{
  "num_hidden_layers": 8,
  "experts_per_token": 2,
  "d_expert": 128,
  "d_shared_expert": 128,
  "router_score": "sigmoid",
  "normalize_top_k": true,
  "balance_bias": true,
  "groups_per_token": 1,
  "init_std_router": 0.00778,
  "norm": "rmsnorm",
  "optimizer": "muon_variant",
  "learning_rate": 0.00461,
  "beta1": 0.93,
  "max_steps": 9025
}
Below are experts of layer 4 (counted from 0) of a mixture-of-experts language model. Rows are named router (the router's row for the expert), gate (a neuron's input weights, with its number), up (a neuron's input weights, with its number) and show model dimensions 288-383. Each number is 500 + 25 x the weight over its row's rms, rounded and kept within 0 to 999. Numbers have three digits each.
Before each expert's rows: a language model's description of what the expert responds to; "mostly gets" lists some tokens that are sent to it at least half of the time. This comes from a sample of Wikipedia text that the model never trained on.

# expert 43
What it handles: Short codes and numbers in sports and reference tables or lists, such as GER, CZE, TBD, op., Route, Retrieved, and LaTeX pieces.
mostly gets: " TBD", " BWV", " GER", " CZE", " JPN", " 1R"
router:508478491523529482527503518465556462488505510534495540479483502524516530503450544510484541516460548481470467540519559553515499518496512461510495522541514542519504478501476482484485485547501534444525471494548514504508463507532495516519511555494530485506474458495504482543499494482533469492
gate0:499501514520498549518492493526518535516511509490523478517526454519466489516499512477474485498517483494462507542479520517480518508453525537506498509483514502483536508520492530462499507520497507513513511531452463471446493495465523482521464499480524490468476538506516475568486491436530515476
up0:500475518495465480499469427451497473504451523458575532503487481474527535523496499513510493490522498492495517530492479512442498482515493506477508495518535525549493498481477507487470479500526490504478494505489480540523503460497439506499481517525492539545491505522538552490531463521516484503
gate1:497508513498472490521500516518485541513539473546526494510513486512520466487464522505510523494520476486456510497567471538515464510523478486487472556507574492489513502503542510514479469467469508488511485486496500478509497519528487522524484437489514491467502505528506487494497488484526485496
up1:525534510486533494486482477513547494456476540489520520531520520496558477474499486459493488477479534459520471490507504510489533478478491479520505531513495519501491478478487547505503517520486458515500517499501479538539483478521469501491494513478497486532509526493522506479473452487548529511
gate2:439496511480463508495509495477540514521509523500497477491528529478471490515499502514473456469510522503527511514503488467466502512460516512543498463498492514529520509518472496496467508497504515506517430500519496534476501493516498543473503484505487496465483521527488492455498466514474544499
up2:512497503507527494483486467495495480524481505503522471502539475501515467580500489461499496517523485484487479486493521546524478510509541457536472468499489474483514517484464489504508481483515519527498481452562511492559484515482520526471475491512497493480524500498480494549511498516514480526
gate3:493480527471531513499570506552493481486515479480487510498486518540507461475471491448500484526483519456529522482523508511488549506468535481493517471531540455504498458549486529545516502478467493517511460510484509486481527475470481535502492493474548534521503512537495502516516480524501452491
up3:480508505549466513501469516463495490509500505509517514497531521488517477475463516517514518534524490524558484550500487500482471474506494541482454504485465512499533533485506508477518492497538512462502484505544511497511461507501532412521494523502485498504527447443453473506486502443486516500
gate4:508495432463529454569481507486517484507534495451500528537480490505506476524476506558492548493513500521511496520453512505463513517537517488513536484529479494509528506555515540502486533505455481487474490487517563496514523461519522476525530510493515510484522477465500489492552453468514518462
up4:477482459493521501513492503479541531509516499506494520504519513477451481489478564515562512503512521516482532514469535512486559527495478497470521499543549544492525483536522497501541493462492520491443483487544545485508497488527472507469506517480532503521499524464523481489526523499502549517
gate5:577542554511499484515516476506540491524542487504520504509487486471498438493531499460500526461517498501459492509511534491521490594477532527474494508461504514511510506512508496477508530527459491520463477492487506552534491503534483513457522514552515522466483490497483531512526513518502534463
up5:511514556456457489518505466502508453535528524546469516489529456472571526484532484499498491463501447533424462503515487483475488525490493542456518531467530525534492534476502520481482498499481472529530479474521496464481512487523478525445527521513503495476506505482468527538509536508483550527
gate6:514524477518547461540499522478528476507507519502505491472447537472529498517503493482493496554477541500471504452483528507518522560499534525447528549433468514516522486477535499489553471533490496497534490512518485487531525538490500520510514491515489489506548500519518505462441503476488534482
up6:445492534451507516536487471547490513498466509523493531480493476490475544544466491484523512474445517523505504456508500484493514502510506509504515499532508545465529557495556524483521508496504505490494515499528517501469502509515506533519457505501472520493496476533486541477451495459449520534

# expert 46
What it handles: Words inside album, song, book and episode titles, often after The or an opening quote, such as Want, Return, Life, Island.
mostly gets: " Your", " Love", " Girl", "の", " Me\"", " \"The"
router:493450491529504463520511467522535496526505504468516522504461496525500540506483493464475510509490533465451520515543543503461502502503477516514530502529510515531477456514487520495492532567510508483491497462522499503523462469517473521541504498479508465512474508520528472498504464447478483470
gate0:512471482509470507501498504495491486473472480550510493534493535472506526476487511501476557487490516516421499493523515479511492471514469518525501530535507471540486477461499542493495529484468503526463485554538433455501462469483463502556532480513492474536527455531524465496503483501478490517
up0:510526468520464535530460490497501423534489494527511478509487464519470500511505487440517501478475501512432532472501506489541499511472466508519497498457494469514536491483515503481524526430489532514562483525457475455508495499474527486507529460505504484506551462484487439462499498507462507495
gate1:466471509535495517467537522491490511499484527500490521490459499518513498485499483520504503491499530499522530487551485491495506491521479490472461482522537535512492547448512523457522508530499537479475498464484510488514497511508509496487480505503516476499490534520510527513505521548481513482
up1:487481549512477480527542533473481495509469483497497505500514500492518519542449492545488500546513532514513434465532515519484524491547493535445500497480504519472483448488481500486512464517484511500469519531500528518491496510473485582534520489479466491487465494526456511541474506475455498540
gate2:556537484483479529506510526451502516505515478526493499495490563488490542504474498506483530466473524544527503443481486464507496509485506473510519513526481545475501488450495495512514472545482546491554499518505505498524511495534496499558466483500488504491513533550477505511485488476486505470
up2:481416493465535534537531515509452535510485501515469496502524479471497505484546518476499517459504534499480478551509520507523522492470498472493514470478485524505478493514494462449432468496504484507495464454474488480472454531533513488484463479491521517500454526512532534494495520512500464503
gate3:537476503532492493521481516508503533474497474509516442482506494471498529500529484502482497505487513510517517483475502464518517496518474458504470478499482517524474471515490536493474522484484530459501466466499526498466504490538499507476531491475526447518489537525521505447545505501484504471
up3:497491486514501500530466493511529481522500559492538538476543532507482425494491463477471504484483476526500511502481441482515506517516505476459487497520481504493480503517471502518515456513482534494501499494548506488558498449451530503505449501506464497477529453458485500527499493498524512531
gate4:543481480524498495468483477529517548550497470509528520516476494501526547521492486503491484517539505527455510512523495470469488460460504514499499488508506519494481490466464492517486516509528468492531489477513471464528488496532474499526492444505490441523510514490472499521467483481495484478
up4:533516512486520526531508512454498500519499534487493491496491536509483510512492528516526492490547466537542522484515484498511495521503475517516501489485504505531514485504493502517541500518508528536475483501522516509477536525504478506481501506518529548516493519467505525497504469510459509462
gate5:467485471537474537478506520568517518478525518497537503480527523525462504490495494476449491510494530488481483464497471490480498516479477540549563518510502494523482496476501544519516439524511483465509467491531474476516500513523477520470503491473554459551528537495475506489489514455486489483
up5:518526537444473460497486498477469510521476519472446515503526438460535479493508531507539514536485462482539499520498523532507469507470480477444465506495552507486495530507517478515455522498495490475495516508463509494473507499511506490529509488459505489496506486539483477554530464541499516534
gate6:470517448527513530532544536511495485502513490496519529443524481493549502568490483512544471481490502531511540477501486523519453518532520492508483514507511508506516470510513528516521517495520469513481532488507492452477531511458493490486473544482526522552486537559503479508461506440501482504
up6:492482555567488494511490529465446505475513473485497514470450485477534501499526495509482519504558552522462430465492531471489502491504477515514491513492521503464508533535505480533478477507469494526496493512530497510497498520545503529489509476513480540513484507482505503521503496522482529506

# expert 42
What it handles: Forms of be and have, not, and adverbs like often or generally right after a subject, as in the manuscript is.
mostly gets: " be", " may", " are", " it's", " generally", " (age"
router:515460496455531482537472488494514488498512477476477561509464539518531479501488537483499504536504524499479552521552498550479508575467515503507505499516550512513537492529487479456454493485537491517503503515485492483498480467526463511508464492490529497509481507492528465512486474482484494487
gate0:512516537471540505534524527521484491470524466493490512512516556475496501477527487510492496514491490504526521503525473475511484518513508573469551531515475484506520498506484479534523526505516522507451528487504536471512464544507482483525519495489521498484474501521527467500496506488461513503
up0:519500505544455500484505484498508477516530519468500481469509498506534447535442483501520510518499513488468482512527539508493504505489506456526452468472514501498471441509520504518497486463492455449541487514529491514556531446480518504507483516500502496529536477477487504517505481525551461504
gate1:505515491483475508494502503499481517543524446500505518498507522504521529513506490516498493516457445504485479490521494480535506471511481487539522517519503479517492494539514462501517489495500483537466525469492565508485505492504544525528517512459492485504448489502508505467525482491469529497
up1:499468509469496491484530503498478488469469540535497466509519492491506461473531514518503510479533485544489496479431555520460520490479492531465488501493499499518513499471490540516541507521514498475525454504518485500487532506518503507456519481525476494512511475517497512506498501462499476499
gate2:457502518443510501500509550536497514520517508504464463534506491468478529524492493518520492469450505501536509525519518547511501546579483478470499519487542495490527472504481557480494496485512557518465532519549528506468529518459468513529483468474524487469489497530525516469493504515464514517
up2:522476455502508483473489479492470509511448500513525538463524513476504474482501519487478500519549503496471477474491489470468521484457498521521508486494470476472478488514535484538467482516518451503522487506439469480510514474526520501464491485496500529515507485476480464510495519526528486511
gate3:482467521501530482512477509480496502516486455499510472499452487502483507534502515492508524506525528538488506481508493448460514529481489453522502489492529509440537471491494493516466482449505503474531452509478512530474515541467491481477492454505509473523472491485513511494489508543482525529
up3:489477513504502485507472505483502513524474446522501513474505503520545508508510550471473480523475514533507482509492476479480499538491453479567444491498504521408517508493505463519525541459471557511535475521468487535480478530490478499491527511479483498460486483514503498499463490490496495555
gate4:431480519498503472505506476495455529500478504517487526506475437521529519505521487485539531519475480532489503514463457482482512525480528493554461500532481540484550492484490479531467527504518492453496491500513504508504487519463515527473526507453500471500508529443515480498468512506472521516
up4:448453513482507489527473472515488557494526524522477449522466502535510472529490518463530494522441520524475497549510441464479489534474548514529503520504480544484524493489515501499486492500552507503498501520508500492510505488503493522512520479492499492495515498471514437521463496531494543486
gate5:468476489501522524462497508488512507515508504433479500517478521495474477488499533505482553510464539470480428474516519507480527509474518485472491479512525538520534475522489484533474466457495495540531481483514524482474480484515460522527485435476498525476506544489510527522537475498543462516
up5:482492508504506500508495474516449517486484524533478503488484504533530501506483484502473499518581496548485516498487543522480492545472474495557508496505508462462492533461518479504542477552503510450502500499488462531496511560528530504472478500533440484477472487547503439499468506491501489487
gate6:496459502478570487522490461519478521454569513511491536504506533478510511493542497457501481529511474503527513466558508525517469543518500511507501479499471500534516478522518543531471508476504477501485530511486457474529489489552487501518494501498466469487496533500511512503499469512490481493
up6:507562511518448511493538521505526494523441480496526477502500433520477486483478470515508523478503515499487506505447496461482523438485504487471521536489545507464477543511497464488532490516499513513506489488505552497453514511438491501486515485485510502521492448509464486475504534486499522482

# expert 4
What it handles: Line breaks and section-heading tokens in lists, tables and infoboxes, such as ==See also==, Personal information, table rule rows.
mostly gets: " also==", "==See", "|---|---|---|---|---|---|", "|---|---|---|---|", "|---|---|---|---|---|", "|---|---|---|"
router:501457536484521483510453482513519447481465527512496536520491496527523500482505517498472538479489488487481500488525538494523504504492520517539524471506519519499499486499498496500455511486543520521494510498510500481450476483523462483524499537513519497515488456490513489492486505528501507483
gate0:502498502480477495504458466484463473493522553519520509488490550472534516479524532516518517517475491557516458504512526513529465521472480520517481518500470513537469450532536503515522479517521501507504465503531507506502450469486510528482521505542487498502460450514473507489523535493549495468
up0:511478523482503489500503519492548511484491532534498498524475504495525498478477498478482476512490464520541513475504539513515499514493562543475496519497527492478488538518479507491530512500521519488459525470469562538489522472510461514466518550466489476533489543505466517491509480457468527515
gate1:471490464541485506514528517543493507484536510495506481478508507477551454533477465464500537492498459467510506522554495514509507486512478530524512536485479483492501474521536508481518502535510522455523504441522511547497524510500484530462473515465469551476530474445504468493513482514505484530
up1:524529490464504508507438504488479494515486443485497488502497505468467526500477530460516494495527478490471497457494544541499497499470536494498509460502503544506490469481494471506497482488472515542488503530523482505484472478458526494570522516521529537535521550496513462509460536540471495497
gate2:503478499503511519497500476473502484528517505493548489478507528512518514502487536518542483541502481472507539466539512459513510492490499517537521506521456488461479485494486498499516504475508469505513505486513501512467496491497513498540506472544471504523458502496503509544502447526485460519
up2:507501506504509542480481520493516494503491501479510501458501502526516545468505528499506491512523502514474541465542491452458522480499488522532500500557476500471516487485486470503481491466485471511470498481462476530485511521497532473516498470571515474533463499520526496507499509486508468505
gate3:513491505492504545515472503530485478483531514550516527506500502515476505496472523520488527499514509507484512508523463514509527521522489462480491498461531510510509499512490481499544472531498474534450533518503505513464531515507498514461486524487515536480462496524485522551506505512526533535
up3:450529486513472481461522499502489518522507490493483509481474482447494457489525531468515478463499478456472513540497470491472535489475491497495527519462471493554517515496512513496525533497478475515519504468495520515505512496463491540556505436499499458505506511532512461454480464496526514489
gate4:477500493485547537496474486495489544470470465528461541476516508484476477500457472487491470508467495512467470462520517518478550445518507507517545470474532509505496510536482513491471484494522556552487497506526519462471498512500527532493484506509529487457484479566485511520495492469488500503
up4:505532497536484512470553484507526454527485490512528483528483528505485501498538502485512487500469474468521484507491494530517522507528528482505488522482507520512497522522461499504477541499493461495507492484492498490492507514490500483499458543528453509525540484476519479484465505530527474520
gate5:526496505524563494492493506509519484481469493494507512512502507510539485475476494504491524487486491481497516524516486473512539502534478500523459498522520499508514508517542517540505459497452484512533558485518469523463537475486486525522499480509454504537493509510491530481533447473539509465
up5:485498484517485538485506514516486520529518499511514513486507504508486547475481517487490492471474500536502489487510487495522481479500513518536487542477511463502488483464478509477528524479535525496498448522465554458524480518530521493464464518540543464483503506494524453530512549508525500562
gate6:461455508502522493474496513505453490460481517510529487534491455481517479534476481461495517448486553516492478481499471488510472549511479511508490516492534500509529488489514466453456465487483498484508509513500502512503528477497468521488451472485496549520545502505508456500518506487477508521
up6:505499531484525482507488514469482509476522537525512488539504502507519492541504473464479499427507543519496514480471493478531461561506509488488483503505493483535513479479511441486466506508467495473543515489500535518505562483482461517483488453444504507537491464486495491480539524506479484483

# expert 32
What it handles: Opening quotation marks and parentheses with the first letter of the next word, like "m, (O, "S, plus line-initial letters.
mostly gets: " \"", " “", " \"F", " (\"", " \"C", " \"T"
router:465487493485511491531490511501512466501515499515490534483487553508511530498475532512480517503488533513505500519552532498478468506482490490524531528549525518506491498514452520488460480495548544488522467525511482497480437512507465504530500516492467457485461509518469506505473466464478476509
gate0:523506482501532517524498496498483488427467538460520528486516537516517490477522491531472501477483524459533509463520498507533480532468462522494493524523538479510514478477486535501450448509475490516517509523465476503524490473515459498519526504509465478491509499523521491507481520469489515509
up0:522553415488442489551480464476522488550515491504498499519459472511541522504489486503521491513501481518493512518511527504516506538486471440513493507508471503503515508483469498542498533511500487495495502459566522502503465521501541494523492536512483490490574502487510486498464517510513461488
gate1:515454482532537491521505527519475555497456521505489500462516476472517529487502488480515525461516539498493489489506502470476475454541450486513511521534512500490515469501496542493523459523497483479526499493549459469511475483520507517562462523495488479509482525505555511492509532473491523518
up1:483479513481484520519505473528511466484543535514477485495513513467476484490512499494503525551517518497509523517524504495505494527456530507489470506519536500519488498518495497563512531482502480500470512500473515525473486542521488514468505483507505514463506516502451541487471496507490492516
gate2:467492539492518472514519496486482504527488455514502473498495494513492476471499493585513431454526515503489485494476515498505498512492469543503503476473526484497534505532472483447532493503502483485471471484482532472484541488501505463500489504507463537496450497526497526438488469505473456494
up2:495503481468466481491491484536501510523510495474475521510439473514505513495486511478478504516512534496480493485524520511531483512470511490502497497486529492515487503480535497487530488468529483504542513507475528536515517551507514552518497522521467521534557486487503525517454504490499513484
gate3:485490491514473518487517496480511511459506495520521500507524534516527487494481494553469512504500518502502517518481473510512508507438525514541542488533504537504508486520500512513521527509501460517419481448533460515481506490460500503539412520476515507512486533501469524492560524480501514499
up3:437494518518488511538496501478510550492469491485526505552509523474549512503473519543510493470503515518514520497494497497477502507474524520560532539496509502452511486538493521490510491505533489515480512468484491525470518492485513500534456497470518521490490515508501500542527520495502500469
gate4:510497515481507524515510519483494486485506519518523491538531466531510504519478542486524456479497505496509533505481488507465524488525483518503555452500448502480460492540500515516490470520532494531504571491495479543490484542476467473526501509492518491539447495482547475527458494516540501518
up4:488491526525447534531529481520465514468510510461519490503439471551498456454509473482532478474468468469545491442484461496504546489476475527483470491468494506505531539517495546515488535485487486516473500458462496466515447516502487520468513479557511506462492505507502523510463520497510489480
gate5:517489519520522511534457508503475519504535533441516507477480502487491512519481521489443500512464480509507469473518528527487490500512473485490534492474538466477521538517517467464491474499511472464509487508498528481490507470480501505505486471496516549488528506527468499548443510488542507496
up5:476487516500512520488547494496517532505509499503532514539496486475477526501513489479517548494479478492463459495469478483503515499464497548468483514495473473470532464449455498530494505487517510513491475478533498516471480491502495490503541510530521485499469486424564499472571479515469510511
gate6:470447493519516466477510529529468489485465521500464468486470552464533501481445501484482472532503521521531493532475503536492469531492533489524479536493483564519481512490513463464472529492490486503545533504519491495472483507514507522448539487510522497515483524486470500514511508500515487476
up6:436469481530515468498491507543431501481513490455498459466484490457481504525451490496462494522502493489500492490505513480479474539484502416521548536489526482445510513465512499531483510500423502500479526487440516541504498481467486471530481515487525500491532524547501516506468545503501485496

# expert 33
What it handles: Tokens inside taxonomy infobox fields (Species:, Authority:) and scientific or proper names, e.g. Scelop(orus), North Dakota, W(ael).
mostly gets: "iscus", " Switch", " A;", "enne", "wide", " Crystal"
router:499472530465534448537494498471499464485518503524463533502494518540502553473518517493449495538503571532471434522508544552502499473490492470509497506508504509530485477512514469487475491541497537477494489544554506485517471478487481492522502518483500489517505489519479496533508474485484462510
gate0:537499491449461496520500490512505510521505498573521482455477475526474512480559486497456504475484504480480505515505493471483491502490517463587437502550498530479500460523481494479511500498493512490508573558477536471523517479463484548525504500477463509456498509502519511486492481513508510442
up0:561463497486515476450506456479507518496524470538488511531458516483471504491518494465481470484502450511478544496492571484476527483490519502521503483500466518482483501509462483515494485513518480481493508513431517538511453488470482561502499506527507524502507542542495490484486508511525527512
gate1:476483495476520496484518495480516488516500485457505507528515512483550476506469530495500514492497467467455530540492511483478457529493506475486505499535502517472541508513527538521493509482511543490538499488532499501498535492464521488532522499510491504516552482523486487497533486546552517496
up1:497416532544506532543520484502503510536491554508489493505482482505495498478501456518502498511495523518514521523523489498506501493506500477463505512508446493499503447493511531491490516527528502489485501495490513503499520488500475474526498490477478510491488512556493501525457457464473524530
gate2:467514504522520528462484483532438492545523522483544511498466510494547503480510508514484529472522531513534481512480512461530511547497500505488499487504545514477514506508482526479472512482470480522486505527531467522522542532544498510438519497527451548538476541497478515540541458485450505485
up2:488463510534470503447534416473473503513546530507497499469454523507497486506521519463481477508486485496497490508486510492455481494508494475463479499520487504496523472517515510470501489506519530517488532493542519448490486471479492463484495512484497490476457515503497465519507433493460534514
gate3:520525554540522497473493481493506472508439507460500528508497503467526500488524527512491502526538538500478536531481498436489508531487478475479488527491427505539552498484536507512496488520518525526460491474534525485520489529528505526476503496534514526488504499518502496497464510514488470529
up3:490481455533497464503502487473478518521537473481502499531486480515467525499451497491475469500529474476524484509480480509521498467522490492495502508515453497514457465482480495498488476519491448513502507483518479468515518476464496445518514500483461462460475493494496509478507511458495475508
gate4:508497523537484516459498468505491487532484512498523492436457487487511453474527461506528519505514466500488543496558483505494475503502523512531515468508517464529521498533485519498468530489520532510522486532506514499480538543525498502474512531512519503533508508509516465527497540546520492512
up4:526487494516505516513457531518534510530483522537512449476474501513523478465501495547488544458479495499485485517515518497499505518518537509530504475524491474462516470476492496484457485548572459451477481539434518520523499518511515536501479524530530540493525536453507500494500512572504493469
gate5:422492529526516480512514480483506479494493496489539473485462528497513482490498456503483473519468492477472469468531507524476502499521486512533506529488524463486507478485537491500533506455536536496471506496513484511485486528512507502526483459489456509496507526517490492495495500478495441465
up5:541526513447451500485513517518535492561517512532484534522483484486490472488482491520462498513502553503525566518484486474541516481536490470507525460497463542501491470537520521549506485501512521483539498471565526492520503460472482492495514492516523491497510493515499502494470537473539507480
gate6:509467500472527474507457490456505480491447533516480537512522481466481506511488487520510503510480517502507511549504495521509508510455535464493470523517508526516493499539518518495511529519500491510499483514490484553470461460494503490465456524510503500490482517508443474469498486478512480509
up6:526510547512517488515503500517499514517518469530525525521493490537489472522496537471507549458478524497473510464456536482453477521509473475549494513501467456489518467464461474482492492459450496497528499514512485508509536516506519481548506476481552517508472517517518498516504505524494492474

# expert 0
What it handles: Prepositions of place and time, mostly "in", also of, on, from, near, after verbs like located, born, filmed, released.
mostly gets: "In", " in", " (in", " Language:", " Headquarters:", " Location:"
router:489478490487560489541487499528530415526505522502517533507480432490497510509462547486472523536495524464469523549442504505480492545504486497518522563490507549493493468527511494470485495541532488486500487489549508510467486470513462525513482514458544450511502483534517479515510462471515487459
gate0:499517517512491501470486527501507486489548493506483521497505494498518473516536480536444476536483491512540476508541465508518478517486505508540540498502473529456512525534498562510487475493461514513509497502528470489523492497565504539508467502530513555508481466490475523489441465516472482482
up0:456548497486518506507488474490552527513516500480548499512518520484521529494484497489483482483524509489455543498472523503447519556524541513476505529503468493496507499477472483474485507458528506454492527455461475515479468521464480452502491491484525464477521517534510473508490539530530515483
gate1:488493485524519527538502503474520498503529493488484510508517500497463477463467498518483471525544521546484523474486470478514473513523499499516493505504485533497480476493514463491506473545487547494555547480512552494491491511513504507504537487508468465534497491468496564489507532525498516470
up1:493512490494511500507495503497445512465523496501471484494517534486526488526514477509489450502465515507552520460497491492516528475497475484481514476548473484504477530500506468514505516497482529468442511479503495534475482528509496500489511517481498490534499511483450496486447504511472507440
gate2:507530558493502537490483471469521457504487434512513478466454471518495483480510499541485493527485492501477508498521518529499485517458510491513506462521480555480512506500515510516533520468500490514519479557454488512501494457518536466481495477487477524536501479542510562496505482511444504522
up2:498480504495522495489481516519536515495529497471454460506513500475510471499500486510490515506475485510541478474544521514510514470505503479492549449508495472488482485524486509508503481495506491472540490524559498475529542533508510505484466502485526524515522505510503520511507497481511494529
gate3:475517510521527507479515488468483504455469523457528501497524500532497496472512464486502524512500479488481484526554434513460518471479534489448458473539491518519515508477516535452514544499473488473452488467513494507417467535498471505497509467513496459533514493461523484515514518516491474503
up3:507523520480465550503564479478487504484510572477519471497497483522502524506528477498510513501523528511542498502548481432487537503521506489491465479533513536519507544473527549474513519470486519489495505483497495479461478498525482489505445482484538514497520493504482496516503503534520479442
gate4:558483492462486492484467471540476498507531467499527485526490535506523530483484552528512518485472474447458557521541550514500466502525472507473497508477532528481445489460516467521477488536496498522471434506458480451501525470491506516473485512514512467496487509477492502524495465502518508491
up4:450532491491486516525514521499488515458511501489519482456499476507508452510472531488494466493505480498527454480486465495419508507505505498465483492482471458469502513470506459487490495472519514500485512495487505534471497540478479467503507506532531514539491520553500504485532558475504494498
gate5:549508499494510532512493515437496471486498495487543512496447509475460458539514522504521512523506517521490465543506503502542526504511537510510487489474480529497493492497508492509516466506504490497440486526549528489531455490497524505539516498518528479505456502538493504453529455473510496499
up5:517531488503529511512484520497511483501494521529474578520512534492458532500519536521509504497461524525477458501518542501478505509544468460507539512450501476469493523479506503485466494521500503562537551490522515517525489515499507500517506505518513503495531530501524474507524494512520527501
gate6:535510519506483508472472493500521506488487466517525490500475485540533494486488503525503533474466523501481508538495449502507506532505518465495503527495528498521527516480531514513497496501500509453497494554581512466531499522468519558518490507519488492518491479472508490472473510539507504478
up6:540505509541526497496521471503489510511514502489514499495495469490471508486541467460513533484520504478461504528483497510519542523496511493514517532481530455435469466481545500509507505501482517481467498521519493501471485497490529479462539498498531468517473485516475522470495504540452507521

# expert 37
What it handles: Month names, days and years in dates, especially after "Born:" or "(born" in biography infoboxes, and after "On 14".
mostly gets: " Born:", " Died:", " (age", " birth:", " Spouse:", " active:"
router:499466500479535458517487474497563433471508527511440500503481513493496520492462508480478490490476488488507495479490546508493524523503513513524508494496514513490509451494476540482501512513531501471512464516489514477495482497538482484481485523500515484526475466517506503486481481471494474494
gate0:517531505516438493527512474521501491524489495526501511506545492477497481500469464518501495508517550501516499527497485499487496517508494525455506508508512488494515472501462502487465481541453477455534512474476476526541421467465453491501522492501485487509529475499531492551525501494540514464
up0:496480532491481490527510506483521502549502521496480503507526456461487517483478489492522530485528522509518479482470495458486507519546513524493497490502529536514497461514505525458515490524506499497474490517527469540469476515469425454498547531521494508525503510520497490514531460495548536497
gate1:507537531495526489515490479452536479451505467513491493523500494507505485552500501501515513490463499547475531540459492524478483487512476500536523478477502505553512493487528550492516485520508494528472524499480506510482518511472441462455533468478518496509544513553500479491498504524490509485
up1:508511465487486536472536500530467543574497509547485532491517474505516515473475478521517477494460478466565542509517501488494550503436540500499486542537523484515492521478538502563494519516518471496535464527513548479487481482500520518524512513483513502488475520461523506506519466444480507532
gate2:487433514520529518525495487542514507511528465493461464485469507437534493482459449525508539518490450513537482493504445494491471504523460522505511484489500539457491484508489485511546486491503506548526474466507492525470477540519501535513515475471478533486510456488503543523521455523504501519
up2:532488460477469535518501514485475510526475509498493528526503531482510493498558521500491515504493515536484534488505470494482533475522493481531491474463495553510472499493529434513512507468484512467486522472465484502485576466514528543492534492509489507544528480544541535543474505497532472520
gate3:474490477484537515548474528493494481466530473484557511458467497496534477521519529455523509499480512462515526512455479498520487525458519499513479476497426481522516502519509552523457522503499523475518470528488480499479563546476459503486503497513473546452533472502500512498469487556484471469
up3:466498463479485511496521535510522491457473499427488523532529477471462446538489565492473551542504485518529503525490550508482528528515511490491516473551507497476511491463518517523519533503526483515523491524477517519466504504484480475559537511505513507520495497504543528481523471482496488462
gate4:477505507502537458510489501515551501493482510477492498484511514511521523462499509477510534472529477532542508482478527514493497471492445480444501534478507509466452479465509499477534536508469511539488489473524498492486468494510477494459495482504446519498469516512526465521505491536480444528
up4:457466524469492480498471502495478468508501501503490460548497513513466493521500512487558499518523494494526463472508477480516453511524511516512527561477524516503517494504483515476458543500491497516495483496476526526516533494520493546521494470526506487495518507535494506490488510506564503526
gate5:491526517526498465510475473480517468515462500513490496518526487514518491490489476469468536448519498475480472478506453490452507529510478530494490509470547556502538472516515521527507491525474507467509489492503477503478505485477494498484479499532470483537462512485488510522500492522491535507
up5:479465513466503531471531514516475505496535479488499500482497503480472491495548534501548497525504486521505511512501537539548539493478505452519519469516466486485488571481519465466531487467481496527473536491485513540515504541525514525514532508484522545466542495482522439505527497490490454524
gate6:513476484536495511509481533468523503459488503568501516497472492488478525488488449510476511492531452528506504476489506493515489487516457506471535512529534462521497487512489504504484502465479499528522502520505505515532503473473505508550500414486528518499512487536516549480502467518487473560
up6:489515473570498483456488528498577504528522528480506495516491524520540508471520453479479522547525485552540516492510514476476502527464483475489502524518554477477540521516517486533495521528494530485517508506517496482484490473455492494512511507482466509497497494501468502513467470494444460534